python train.py --num_hidden_layers=12 --hidden_size=96 --n_experts=256 --experts_per_token=6 --d_expert=32 --d_shared_expert=0 --hidden_act="swiglu" --moe_layers=[1, 2, 3, 4, 5, 6, 7, 8, 9, 10, 11] --router_score="softmax" --normalize_top_k=false --routed_scale=9.2 --balance_loss=0.0176 --balance_bias=false --n_groups=4 --groups_per_token=2 --init_std_router=0.0242 --lr_router=0.000685 --vocab_size=4096 --norm="rmsnorm" --norm_eps=1e-06 --tie_word_embeddings=false --optimizer="cautious_adamw" --learning_rate=0.00231 --beta1=0.9 --beta2=0.99 --max_grad_norm=1.0 --batch_tokens=65536 --max_seq_len=384 --train_tokens=245100000 --max_steps=3740 --dataset="wikipedia_en"
Below are experts of layer 3 (counted from 0) of a mixture-of-experts language model. Rows are named router (the router's row for the expert), gate (a neuron's input weights, with its number), up (a neuron's input weights, with its number), down (a neuron's output weights, with its number) and show model dimensions 0-31. Each number is 128 + 32 x the weight over its row's rms, rounded and kept within 0 to 255. Numbers have three digits each.
After each expert's rows: "comes before" lists some tokens at least twice as common just after its tokens as in all text; "mostly gets" lists some tokens that are sent to it at least half of the time. This comes from a sample of Wikipedia text that the model never trained on. Tokens count by the router's weight.

# expert 86
router:110127084116099135140162092083136100150093111171110082122115151102154203071065118076179160117177
gate0:097117013058101137153149105134146092118121174160085116151107168116131204089127195102161123147183
up0:159193165128127129138084135095136158142184136080185106108147138136087098125163081142158125048090
down0:219115120158151140134129139081200215089113115136083148095117142052098153191137131101099183126071
gate1:151141114130095125126137098140117091156156119152142126112154172129111093178086085134193163060128
up1:172065172078139170108172133125102129136067078131127108130113108176112133098105132134139159123135
down1:144143143146174092100089114070122138078130187167152060138163175104122129127065105088141130077174
gate2:139141067161106145151149118069117157143097097158110107148130175115110142139067141106142196185188
up2:118127140147140110122105104161176114143193142072145160091122149164151105118191157109152070078066
down2:171154180144108135130159102048211108175075112124083141093067129116144150110179132109125177093152
gate3:146120108184122137148177095165064138096086145097089073147117100078159144150125109157145143141172
up3:134146100125117159119135122190137103140155160116119171154113132071151127063143103100081052161125
down3:112142091128113095128146082125135176135120143152085093143126255125125119121064109166190180085200
gate4:146166170106110070114145101165108134148092131150089154124074149122142144081023146135193121121156
up4:118096181165183202131099138096135121135113098110135115156157129155131062206134142133024137132126
down4:124177123126108145121110169094145144106148065098156180161106088123121159176191091095091115128105
gate5:099153076201092165122156115180108072143067116160079101146107118161167162124080089162132112151167
up5:161086095092197085145136175087109136123099096145108125160086137073134092086102161046211173159159
down5:060162136071094137105064086150083123143121152105134144141126138196084124136099120154155090151152
gate6:189116128212159143116112180102153157114093090138101093086112137094095152159121162136104178129100
up6:161134135124158134118140152157151142128152095090156136139143136152122134168106098166143118144100
down6:119133159115039115133158077127087108104103126158101129157138191159135130092096098107176107102139
gate7:181108131162132128160157073111109135138133122095154101171097110143140148201152148117149148101104
up7:119147139140108163186135080188106096112173178165139146190137198188158116128169115142156075111138
down7:111120180143138152091206115099109096210133102127108161148150178161091180128143096131125106130129
gate8:129177101130133134105150170105108158211089093208109128147113139121123144134054125089161133122168
up8:180033126103139173183174148171079133147143139092111065142153160155090139099181141149108113187134
down8:184119106116140145161167145137138130067159184153167141150174119120126100126164094119171122111140
gate9:124176191144140156110115155076130146128093099131151098067122078219093136144147129145083129126126
up9:150064079113151131124120119127146108147169101106137155144093140096136089100094137162168150082106
down9:107148090109173139153184112154116207123149081154085113137160132112156073123120100105194138109124
gate10:151043154166067116130144064151119092143143207123150109110103124132166093154092066136152176130093
up10:091181080091124113116067142136177132113117125151114127141152168151081185090154163081088072118130
down10:139119100102140120156093112133118166122177143076128213141136118088131154161164131155135180173082
gate11:145109089172107131141180125069097158131123147156101108160083127158130146134117163081124160116156
up11:171140089166118138195162145026149142149089109124114109147122127180080204152190137116167128100154
down11:140096164112169149145077171187058119136177108123157149199204090115119085156133109184114129163108
gate12:173129152151149148132172108118118157126098138112152131071095092097107172059170132121194134140101
up12:076107150117115213113151105154078094165092131182064148146137157150170126149089076132150137134175
down12:135141103112166138129070157097168141098097134139160094119162126126084148153098188174131160125110
gate13:124113123171102068138163056147119093181140213192091086163083079119167116133072098093146158127139
up13:121137102117189225085130153102140148127127101114164165127152147117114099114148123147090108114117
down13:158147066141109099116069112080149178066143121151142111118162149081123161133145122121157196085099
comes before: ".", ",", "th", "–", " |", "%"
mostly gets: "13", "12", "16", "14", "10", "15"

# expert 235
router:165171098142179157181169105158150074107142168167082113148136126146094167096128090154172138075167
gate0:128198118089145124205063107141106151091064131132089122148121164029151133145249160138131106140149
up0:159162112100131141173121102133091111123058138138073095176110167108180150129213175116185134138132
down0:150107100220124095182130139114103085146148133101134176172129154180095171163080114060143137100135
gate1:171112101128177172184116101155097047093151181135077159165129105146089129181104155117160151094175
up1:154105114105110124111136116125092160180130092097178118124133134134137103163090162140108110144105
down1:140111130125109136114100120169143129091103194186139090124100176048133120111110100186159102157162
gate2:107104133156125120148149095131081118169041138169057146149136165138159154111101113060134120152167
up2:169145159176164153138151121115187161151148124124156119044115075113116100137145136172071162135035
down2:169097147114149073127098192196103121133108129193084061112068131084108102135097116107103141131137
gate3:165075143138130155107121159115100136198102069166165129144139132119161077144120121134177089161151
up3:106124140103082107104135141114161155099140135080121156063165087080128052130119138095090098164082
down3:142146109085130096137121070103100122151111130097094135082154118180169129117149109158097177077053
gate4:135155137133113138137149104134121124147083111121106132148098134110100161082075102176153181131127
up4:118187099076136099121174104187147116103166124164041181130167130084152124117101095152093120102099
down4:141116130095173076166156173130127127162149153143065143120083139160149098084186104116109118123105
gate5:094092114167102081138078146107151159108064148201138104137101115146125191128167165110158081133180
up5:136174154136095187143153137155119151169108106176142094104094122080113129123102086155150129161217
down5:107071092125165140046144115129104123150140109099170122155139111141104148205123168100111137172189
gate6:147076136137123084145113088182075111078147134124140132146052086125150149142182103129147136135069
up6:131178167100092133054107169077192131146133132185127164159158110083148125144116114141139065170145
down6:060082173116142154052106142141136146100195156120183161203129147075125083179154150099100128130111
gate7:131151081121113105156038120085181118098169096118087104130145179106091112129069147116121117127145
up7:129122080113087141153060094130154096100162097138059100143150186125102149124068169137134156128136
down7:095140127150162145202190109123146093085121096073201139117097084130093110118106132152073171169090
gate8:183111140120191204127151129147151126158122116163132134135129185146109123162164101175154106109175
up8:138105125180087133091125095130152064198133183114136107168107143100106092141106139146169135136146
down8:139111174201150087105182139134127134109114177223148066067133146124077091124106130129073127142126
gate9:154107096135165124098134114122122084161109143167076110113129166200119108128075152093144124095118
up9:143212120184122141119132145107189125155099110083123109154161171130093174090128149198137136123147
down9:107095162112125171148197207109099083131167096121192147170143102122141102113068122075087134161117
gate10:177160092147123124190103104137129135163147158156093065145125117117090132182122110134161152106183
up10:155166117114127160174112143124110135123153104133094146158123162080164137158145142137137065159095
down10:159115120175130117162165169121154059089166141091167063154146179130100119166087177060112117154164
gate11:149172168096117149165167089175129151025146123152095081071132078110143126136136043140101100169128
up11:106106164115175155097133175139154176196105098109147159102108153149085133113162180042116146109141
down11:095147147132093212121119140147120149085081103151109118127108093151148146092187073144132157147129
gate12:085069141092102137118087140133069085142142114142124133126142197096215086137113082102149068129152
up12:105091129117131104133165131178081103143139125154091126123110163122178123109128101169173121108139
down12:149136159171203112124059108082161164088104149115166140152137119118077122110134142124123126138162
gate13:116148148141144102134071142092159187164103038081149114116126125118087132107120206100095106108113
up13:115055114148143073113111115129101118100135120110139128115105162101111121109139108083151078117101
down13:087121100105071133083180163213126092130157168161155132064173121154104109131119142125160104126065
comes before: "0", "4", "5", "6", "8", "9"
mostly gets: "198", "196", "197", "202", "199", "192"

# expert 42
router:123110122116149174140187174089104146099130089098134136147165157144108156147097169146164105141150
gate0:103143129117096082159077098200146088144088131110177148118144151081117136086144141100125194105125
up0:089174112157128064111125136168119115123104139113108120137156139144192104086102133163123053102106
down0:139181116098126120090107125114142134098173106126174124076145126186087127103126123129094155108174
gate1:120065137111107146104074051154145094123112148123134162074163114086168082140143145133124137130112
up1:103178139159121102118118126155125103098055121136122157135161134126198123094091153193147087161088
down1:182157121076137123130159133104135169112191130140147095090138145172071106126105117098073150099143
gate2:128169111130135123145127146179125134073070134135149216134184123124182145091105113210124082162108
up2:134155103154098125122089097096165110164166152141116100104098147116095082124182097069099127090146
down2:142114114124111120131164081095152109056166109123092103114150156151126131158101108051095144131163
gate3:126067207165131118107142120088113131054145129099091114130115154128167121123103155122135127139124
up3:114070176135130138065132149092095137075190111082125123142121129142128122128123149174143068144102
down3:082110152110086078131129119125104142168079137186049106195118176078145127114093103109144100112174
gate4:095088140152173146169163171139073169091140089132087097143086133166114140124127147132169169137149
up4:186024092127135169181132122115112141218180120134129097087116113139098128158176096137140209089115
down4:214139155105147105123127135141215222111183143131078108084141185157135119084122102096134122111136
gate5:115104102158117032173127124186160147151182128184127102076138128134082127106165124131123165060100
up5:094227116070129130095118130166155126148069152181112145141148119125164113066081122146109034122157
down5:167192106162128127087101155080125156082160126118159092145127129121112117086115092097139141116163
gate6:102149205126128146061132129102118122053093123094119165135133159108166117171123128120120107182128
up6:175137107100125125197107106156153135170158137130153118094149079124145100097153111162134131052112
down6:201127134151134110116163175178164140145197163090150129097138189140111112127135116070154151136108
gate7:184126065134137102137124073106123114128178141142127180109120116099142123147146086128137093166090
up7:084203122144131104116130132113112132058104117108108182144137157127190129143109142166126023166109
down7:229133156076142137130122122136162162133197132117109093061163148207122140110157124089098166113139
gate8:135138119120137096193138114102104131111198115111122138103157159122139097208189135221150171144128
up8:095059091176155151154155151111101175112144069099104098145108170150102178168172170106190179141141
down8:139137111126142121114110143109141183131122093121098115090110059125118067082133147118118098110141
gate9:121110111127119099114123145203139124097086118087106167145178150132188128106117145180136110169108
up9:125153203085153192072118136063109153141165122104143125128103128169061129172104122058068123172179
down9:165065114156067074154049090086149138083150090146068109141117149133137136186142107107136093068119
gate10:107118084109124093125112113150085142117177138136120151121135140158182109194125134160128082133084
up10:140081100105114070145105101169113126082169139185122125098164157141165060161186120146139114088096
down10:212117116083105142146156153187073101174160108140191151111127123156116169162095117121073135170145
gate11:170137177173159185147102100024127133079128132105185120119086140143097125141148154114125162107130
up11:116215101138128071138144111163119132109134146091128192155150143120156098166111096152096057113102
down11:177112134070105080134127123181104120153164113167110104110163150162184114139102119128137116122112
gate12:200114109115146089160132142185107147161139112075119089110085129130097121150146106148148117092083
up12:130134066089140060126128141188116118130187130123136137150159148138112094143111096096094034052116
down12:067127098059101163109150101120102157104072073125157176104124161137167150107146102154148072121181
gate13:150197125152145168124136151104125135061087136112116189141108146098170119104180133231112052142079
up13:125132148067112106089151113112096107125108120122144101141156125149100157146087117085088176166195
down13:078076158122145129126065052099189157134079131152143139119141188110142102094138103185140105120122
comes before: " ", " —", " +", " −", " L", " ."
mostly gets: " |", " -;", " :", " ["

# expert 9
router:108128118098183165128130162184066171081149136080083112156113089136139114138154102151107067153145
gate0:084034120153123092115149150158137178116187114151100126144168202114128104157113113121137098110151
up0:172176130159140176138117097106098132128122127071130147110058056135096130052159133193119121122101
down0:123145154202159157106168126110123103098179142100183160094141152097115139104150111181134102170118
gate1:133119138100097156144112093128188165092147101072149149064129149137156112105135079139073142084043
up1:135093124132093107137134168119158155148122157099126140177187173092063181121159127060160159081166
down1:139165102124115063118151154098148139118103050107141058119071117113132134127114119147137174092151
gate2:122140116108144148078077128179143138088182142075116133144178158139148134159113150141158083069098
up2:154104141188118119134156132105148140212090128175137124153091088127103131121132101066116180196159
down2:119113107131169168150156133133118196083153122125178202088106120112145079103148088076144091158117
gate3:150095123149162162163198138130104209140145131097179208160097148132084142160123057177088109146126
up3:120177175114110090087074113141133092146124123154063092118148107147170155141145150109134125128139
down3:167152103097149094139100122235089179086158097131079125112125136150144173080146108144198077133094
gate4:152084121076070155113075111139156123122197121132110089118166147109158119130157117096129060085119
up4:115159109136073129115099095137170088162134186096128062143100092128154124147144128161083084129102
down4:087136088182095142120079143131158103112133175092161111185106090130135158169101163101067149168076
gate5:116051158121079173163122143136153123171106115103133138092136175057074108109099159125149146097127
up5:133140101164188105127108168139128109112116176114142159141060125174073130096141176157121119157142
down5:144086061102164124130119082161176118113135185115094146107138174114120087100128125107080048119084
gate6:119125187142082102131105159160165127105110159103122129142144198124053149116137104108177110109139
up6:149076170118152058101162098102116159138152137185103127110165178121118110122076146174156083156123
down6:122126175157135120110077090113134097147127159117177178077103134133174110099144107102111108185092
gate7:027205142120103091125152129096130175139126083138114167154163168133152171118075106084165103148147
up7:113114137150124153076102101092146105092139186101131088146092112092141142093122106176114108091116
down7:169134117102149150110190090118097184076092139119070148076147096144170127162169146125164116115144
gate8:099175154071047137155104089096174126154146175127094092112145174107105183130125081126150166138124
up8:144080113072071157159124121166113149171064115132091148109161195091096196106136111079152101123144
down8:114134123075118124173143112105149126195097073198121061116089111112147152127097123147133143128191
gate9:106140100177104171142096133110143152087098185144148103115125085125166102088146122151126065135122
up9:161116196127167121077094111112136111147139164113149115129059102128179122195095163107106156135133
down9:101097129127121147156107098085158130110123137043067107116124169140089089093133156198120163119125
gate10:130126084155105124116149037138167109114105183125171165094091146173154128085121136158137074156099
up10:130129156103112104151114175113153142154161115150105070085142118135086137151217115103120154052098
down10:139152035140164145124045162127134147089139160100102189137140118202115135152124154139111131154099
gate11:138148170064121183128123131166096159060163128089163144103136127084151120143071111128103045094149
up11:090124100162112034121173103093157066187099105168089140191111162126124162116138131163165204187123
down11:109115108130082142096123188109158148101102149137171147082136140167118145148165098079155102142144
gate12:148091150061165173142150128084146152068165134122117184114126193138140094125124203087100117095084
up12:123064155132130130126143106077125104103147189085137121146155160134159063164122140156094150104030
down12:158116080164095137133067124107098148121129091076169110113084095067125152127133130155145131187124
gate13:157091174150153145126139192123120130073116132110096106096135169129069169120211127195157148108105
up13:130172139146124111130098102115150120065165203105178103148129158075124091107093103118094083051084
down13:141139144133174133134106176148133065169164049129141183183089112133124185102103113191121169188102
comes before: " ", " —", " was", " −", " +", " %"
mostly gets: " there", " There", " it", "It", " It", " |"

# expert 19
router:049086128112173090131145145114143156136133062159098101133129121131157151150185157169167122124131
gate0:120176069124105090108060143157108112118097173125132200107173076092128107120147098082146154132153
up0:084128106143116127160141157115099153096144119162111061103222152104098125144153137091136169120136
down0:138101153090130110138078149140131116131138091126169123121085169206130126083138140177070151109122
gate1:132224124168107121154152109123164135210054133164091120115117108128168149084106090112136136156192
up1:151167118158089102100095105148104078083135187093133151093135112098107107116112130122136170115087
down1:085145114194107151149130069148060190110076109113115128147143132145161148098085154110158176120174
gate2:149058141080150139142167132152138097113157126165145153092135120096127102165142080185114167113137
up2:130064089114123131130085170192150063161138139051161177127173081120131114175108142099140079179140
down2:085130086070100117128101088151144132139093112179181126153126117091157190136192183117109134074100
gate3:089156158126102123155152091099118111169111125140095078102178130130081110203145128181150113081137
up3:132101128159099088117128105120117132052095143097088167134113103135141144136136123087135123164128
down3:123097127157090108155172133117118145126120122134048192113133113078144116151134105114219086132177
gate4:102084152193148156120173167097143148097065112141116082101138166139136153052151156124180164111135
up4:160117107098130118145108118160130123138203148107101177158149105108086119197081101106074104109149
down4:162168136159180114083132184166162092114171133086169097128096133127070156134119138138071151132117
gate5:089176145093079113128078096139157139164163143138123148175087163140133125171067101147155138099076
up5:191085144146181164125212161122083146070095090093149134109180113125124167097147159100108116168181
down5:145113169147233114090136096137087166071129098162131156180095131104094109064059191178040093146119
gate6:121251134126133138132090124163150106166079152146111150115085096128142118150082123050151064044143
up6:144090152140113146138100109093150120155093181137198126096137099117132155082085090091096172190153
down6:077116111150111093138163114173142187137075167155103121120143099153129108128154103098144158067157
gate7:159136131083126116156148098157173136149138104135130146040199169157120154152152090129107081104168
up7:138073157105129185130126099154100092102148129109139164077212139142171081187184121176098111124110
down7:151093116089122120154131105151140099176102158113072136119110185103141102172158073115186139107161
gate8:115080109097118155145076106169151101068149153158199132110147139101151123180117141127084149093081
up8:169140158180133068179165132105067179127160148098155116136133136126071138133143133120102130135049
down8:078127085148148153162136155140083130139141084107151112075129061111086187115168142170212096170091
gate9:149193120100144097136077085098144150089116145135177123097127182060102145110152144155148107143098
up9:169162138103157067160131159093167147116112102184143141117100111071111147109139091162157177081124
down9:195158110167101135125151113176118107114112146155106060127090075152110189098140195166147120119135
gate10:108064133119087075123079095125157114097162175100160169159123173102098102149194109140153155082103
up10:130064094117106123108097090141174120133166184090120165145120141098080108121188116139166145119091
down10:109073141154149102147115118085118149152117145077074144086144095151125161120157150140158205124102
gate11:104170121039109173164133108146088125153127120137112158161171103051129127153091130096108162138179
up11:159084169194124123115149104160127118147116134093113128086155117154097106131139120091087173074082
down11:131123137125114150070142092045158083149159151195098107102122149094132127114084120114120080121155
gate12:086036204094104120105152119110150118137172116114131088109126092134178112188187157184096142095133
up12:124190082183124147143050150157138130127108162151172162170096146150161091083133111084156143157144
down12:161181169015134142126102088132158169120149133143157177146116146149156111175115149164092114078114
gate13:108119150046147119084113135147139085145166153155084142081135111076136146163156077144133109190162
up13:182164089126126141124154152157138093128086127149155147164114073132106125105159122083080110133160
down13:197170132067137114075126077129162131113189121180165162137098087152123152124131132093121143107161
comes before: " ", " \"", " —", " |\n", " P", " R"
mostly gets: "writ", "self", " Writ", " perform", " Song", " Young"

# expert 119
router:112124070096131120119131138160104113149114125144070136161116122121155113182055094084118101151153
gate0:115114161188104130107129076109125157119078125121156075063056080148093170071158168194170138115111
up0:140074157158162135062113100099108115129104116082082136099092113098167075131092136113133064163122
down0:138125082132101097098085170184093099130155074102157129149100125141134125120126134107092120173103
gate1:173169127151098087095122064147142088118157121131131145094170161197085130168146088088116067082150
up1:106136124063072100125172126116131133110081091185144175074124116159119188099169082152106134156137
down1:158113098076093138162087097155112133066068105156113171167146146245134104114168111144139116134126
gate2:122166150100163098181129114121145128098110146167109158057176137142126056140140100078097163155135
up2:101103154150188114140115110111111074099136129139085147114128090108190059183074120123111128136110
down2:185170107114124116135121137151148082186147125181111179117113097092154111176066160122112109148122
gate3:121200139115103123124098126154048094108130071126137148161149084166123131148076170101147095187147
up3:107117109136186139163143084111198190182104160072112072110108112114143180178181120174134137097112
down3:087146107152115126138073080094135142116106138158123123157056153078119150154055160164197148090099
gate4:128130080153161133181062137134113147128145130166053138159146180085135126202126120090163111073130
up4:146145143120114113132139111124111098161156086083210100124147102140078133090172131098112078139100
down4:145100099155142145060134138053137183146112183105180088161106203100126162062145114139112138141144
gate5:132196171102174138100091161167171123107115106123109135152162061069133100170092088105130089109124
up5:151066125107100113129175095127148130109132143098165106104067182175154148110188162173098123119085
down5:119087057138099153156171098033124068109122144177130133118085071161121129149153147159168151132091
gate6:176162119148156069130135161130132137148118168136130209138090124096097080155114191129106160163102
up6:106073135157114139156109115075152145146126101100163062089114166131072194053192136116138162088097
down6:065120149137071158110131141120163146093068139086105094123168142149123089088124090123172144089192
gate7:166052141062181164137133142152195154110092106081149153141162141124141162146100164077111095147158
up7:099216149212096153129119112065104142146164067098180150102073162161087091195160116142132128122131
down7:106133148139151074180133108087086077163141172137195107147140123181191170096144106163181123140098
gate8:176104107228147109127088117081129130136153125114128087160094171080115078105134141122088150140122
up8:120160110149101144132092085144149151111168114122204147139121161118123155126119142085147061138130
down8:183118150152080124097093189144074086146126077141117161161097126055056149091121113099119130152127
gate9:094092106125154091095140158136114142136108076176110092137151166098133175162061085083156160169166
up9:113116157145146104137151161145152160136150107136133068108095161113106149139163083134124147136123
down9:190166119134134117133123131152158162137128135118154094099130157165151100081042182112124130106124
gate10:132092157057171117123162105137049100152105126157102117132164097141151086114090141161138116178143
up10:101132042080090093123113141130123144081144148142114156145132192117108094111108119113172083098139
down10:145183088134121089146177107082156102093078169175126150090148148103169108100141109119161125070160
gate11:093103185132142125182150165060127136077149088103195126120155147113157141141195189176180188094106
up11:097089135164125065129109173138116113094167111082110144196195170083174084157085167153174113140105
down11:130144153089077158095115159182132098086184076086127085109098131136126086124143164180122114134112
gate12:107123176156182140136081154152086155124110078198076192139141177090145091133106128106149122149156
up12:080104129121174135141082137111081144146076075179100164136130137083171127141093153119114150170147
down12:125151124186134165153096086110129066064168143095102099109144142071163092152101102173150114143102
gate13:134109131121090089138120176127143138142138073173167176073112123149159145120134146110059155127129
up13:127123103107139167120116133155078129139125106134122131062154106030111104120170120182150125120109
down13:096099119075131183134143120047183143132136153096148159127162126190160176130137133080079083158070
comes before: " |", ".", "–", ",", " |\n", ";"
mostly gets: " DF", " FW", "13", " wife", "app", " MF"

# expert 197
router:153119071159162155094115079164175076090093197142139171110144136126097070109145171135157148079088
gate0:113100169117116154163197145103095107134094099162169060054150126160121149141168115122094162124174
up0:060123119148138101105077160156139103138150157145111112225130179077126122136121081100155169156158
down0:134138091146094155132089201147147091140128094140118094110120177124143110091118170162126087180144
gate1:198153132131141127098160149111088123103124149137146238115122047155161143076087089173123088135126
up1:129116081162122127096083110136118144129087116109105142142071134117081108142165112158161157106130
down1:157161160124106186150105170156182123104131118131144100112179169082140166146116192094118108179098
gate2:088113203121136168102118089146160143129074132106148171097161122197147120161153171148103137106094
up2:121143227133120158100131106149104098120105154107169159110152139188106129133153133139118136100114
down2:125139121144102089186169103095136205124131121104093081092174164156115094172130091101182187103081
gate3:108183132084159064115137138116121154135130089163130159139154175035127131121117163090124067191128
up3:161158104073129093150163094143158136135125127172160142131078099150175145147083158124102127167127
down3:109108142119148064123153103120109149140115136134041143126102152132127115143158072057122164099082
gate4:159115122157125116116101122153131151097117130143132077143129190051125102148053124109111113149113
up4:183131099097106088143095137176160124165149141168119113154086151067146118154072162142131106144103
down4:156187137147098112092140096180129117132161179115148138114107136084122109113076131105101117109148
gate5:081134078108120117148170147101078093139170122107120137135155122069122113149094104158118154176138
up5:125136112145134101101106128097076121099091065136101097100127101071120115180159102142087102182104
down5:160116101129127048149114129158055188080153076109116118075109153073119128181105152143138125148150
gate6:112072149155111161134124109043175140083142177077180148135082096143125115141079179158061163105097
up6:147211112105158091094132177168091118141129083206065106106131122129153176138154092130181080145133
down6:156157093089110117130152167189097127105125133108213152101124119124143097200134157134141196158100
gate7:176156150119134074167122157134149130092133117131136192106151111110145096126114171155092131123092
up7:131159082110090124143161077173197146140115166181107167105135139157145133084110151215114156099183
down7:123105112087170143137093079122146083118122216055142091085108108126141179126198106190155115111141
gate8:145105081165174121111106144137122082214139180150116131130113141137079131131103137141133134126127
up8:170091093142189106092118139128082097192113171148142141149140149122077137143101176150126093149084
down8:114150152097144112165141133158128150127113072136148168160108095161149145119099077079092161116125
gate9:098068183151096119117139104096145106088114126108143050131156131152102147188098118158114149151135
up9:080137186114132172072160096138157142143061130149132164142127092063155098107121144128131167121188
down9:107100162134129100095146170133149125160094169141121124132107127155142179115152158154119107153184
gate10:139125096148098115145160109075135085154170162160133120138225165188132113140194138085141171075136
up10:060102138109098061097101138125102162121141122141148099119064146098141142112133100109123099166121
down10:140099149122114142138077121150148096136161152158178098155110133080157136095090176136179145148170
gate11:160089138133095114138110119120096114178123101119151095053143099097174122121077072146146116160130
up11:133185155100158125161140130144118154163134112128155182102187081163092143138106139099089102158132
down11:156154136137146074189139076141136182118162158122150148117128114180150157116184073097177168141092
gate12:074054164089095137091164179134202177138098113154117163094181108091153138085133181152083108139111
up12:150025156130087137100165189129208130175132089095143151108125129160120143156167163167117169107141
down12:158148106117124170128049094140111177126132089105154151124146133119144108080131157119119135106124
gate13:118115136133120132140144078148141155101126139173131150151121128109181064093128091118093046116095
up13:085111173130117117139118090132144141123124119162134147165171155099149095151087029076083067143074
down13:113161130120127095127132114199150140101141127095078142201134140097158108142176049132105193141113
comes before: "8", "4", "6", "0", "5", "9"
mostly gets: "199", " cer", "200", "198", "201", "197"

# expert 76
router:126173143137127085078133119138121100149133105145074114140103083138210166108119141071136123174164
gate0:125092118166089165102121149129158119101134170115125101134181147092120112123150127180141189177121
up0:127101122122105137081174153162129111150135098101183159151137105180144132145127107146131096115127
down0:151091146084090112120118095108145185107107092092157171086074119130189138187191130172129133105138
gate1:110157143094188127128167175135099093157144063138075129138168116107152097128076117175145141129127
up1:102108136183116146130136106084169124139098186091126096094120177139113169166157149073121151157145
down1:087149061136076159101073089107210158132130133142157131126067110140111178143169199099127091130103
gate2:200104115163170082114168140059140082139125104118139167118113137093093137075100139111142105175151
up2:154131173172129123159107106072200118133100062131112098056151207104122165147123054128099111116147
down2:151099097138129141107104158138179146138134089217159160145155167130160165128113150125153157112116
gate3:138177122158120124133089139098159152134127109114115179124129118121168128145111121189125137126171
up3:214206162117120115096073137129156138145129091135147160084097098139144104140096180142096153129102
down3:044127155134175089173155123131137105133112125133189143166143168186141113118092162181117149088059
gate4:074090141132109103112111175089105112093126140155161114086138156142123102164132152186219201102138
up4:112135088110126107129117100076193114115134124127075142102123102131141102071129150099071089123090
down4:148165128143135131133122138136132109117148074119081148166156147120096142061128178149126111102112
gate5:123100088058141172093133142114137124152101103077125128139080129177120168086103148113200191099184
up5:115163125178161145102135177128140108126139166128101126130170129109125103132121113140079108148085
down5:178147101109139121100112082123156161045150077144126165104111118109154142135189115132090135073140
gate6:180148140113072115146113167146102040187158099138102172105115196101115148145140074120200139146090
up6:087105101152189198107098154089147147106113199128140075147138097140121094128166172156075191134135
down6:121103130136151122043111180131159151162176176110116111182113145095128119109088126104146129157111
gate7:187159111068095102145133151144092136133121126133133107090103138063157154140146095138102088047156
up7:052101103158132176144142070116155133129100106084097086080140127142125086122102065104169145167117
down7:160142071109166083120130159142166133149068184140121099131087136125072116180192117120136094177159
gate8:152165078181184138131140109051070128092122155071128111080067072111165126146124140175089135092137
up8:132139142199152119172132117095098162066162149110127150171153145025124158134148109142128155130147
down8:105123148111147162110161085166093133129125155094130117049191068118154122131112151172131089104140
gate9:124165115189136137136115065036120147098087110092170151107140071099160150100148134158128164101152
up9:111152154198170145115119058073109156092104127116149163116130085121150125089172179127108154148134
down9:051158180146136102121165159145134130164104136112130131088140111105135124113099086150112125069151
gate10:164130175196143078136134124162097099175154079128133116112149148060104130132066090126120129179164
up10:170119135123154162141163120141133176088111130119095153058130125096144098111110150239175210068064
down10:084144130090102197116106149110146140167077179074096112069163096140155152154103145139155091113189
gate11:175096133105125143093164154143168127098182094135118137139157127095113053138106136121174145057147
up11:116154138127150099105123183111099099128132141138099054156148156134142147123120119058071143119190
down11:144138109117172139191156123121073096152115139153088101153184134137094118143092086126146166136118
gate12:161168089161085151082114115109114105180114116100136126092061115118123149173139122111075088149132
up12:132126098142140160114157142074134111161143140151108135088122098121174093123102194173109117107074
down12:122122114197123137138163186079135169204108178158137147214054132116122128091116096114119141141124
gate13:112182106121144120149145147118206108123097136145139151116150144119178142149157075164175137119079
up13:147082140108101122117112087147042145148129112068144073157123119123100127092139166133096137145197
down13:134125110104154118122108118169157134126132113150085180137137163132196122100123163090187175154087
comes before: ".", " |", "%", ",", "°", " |\n"
mostly gets: " Sar", "oll", " same", "46", "33", "urn"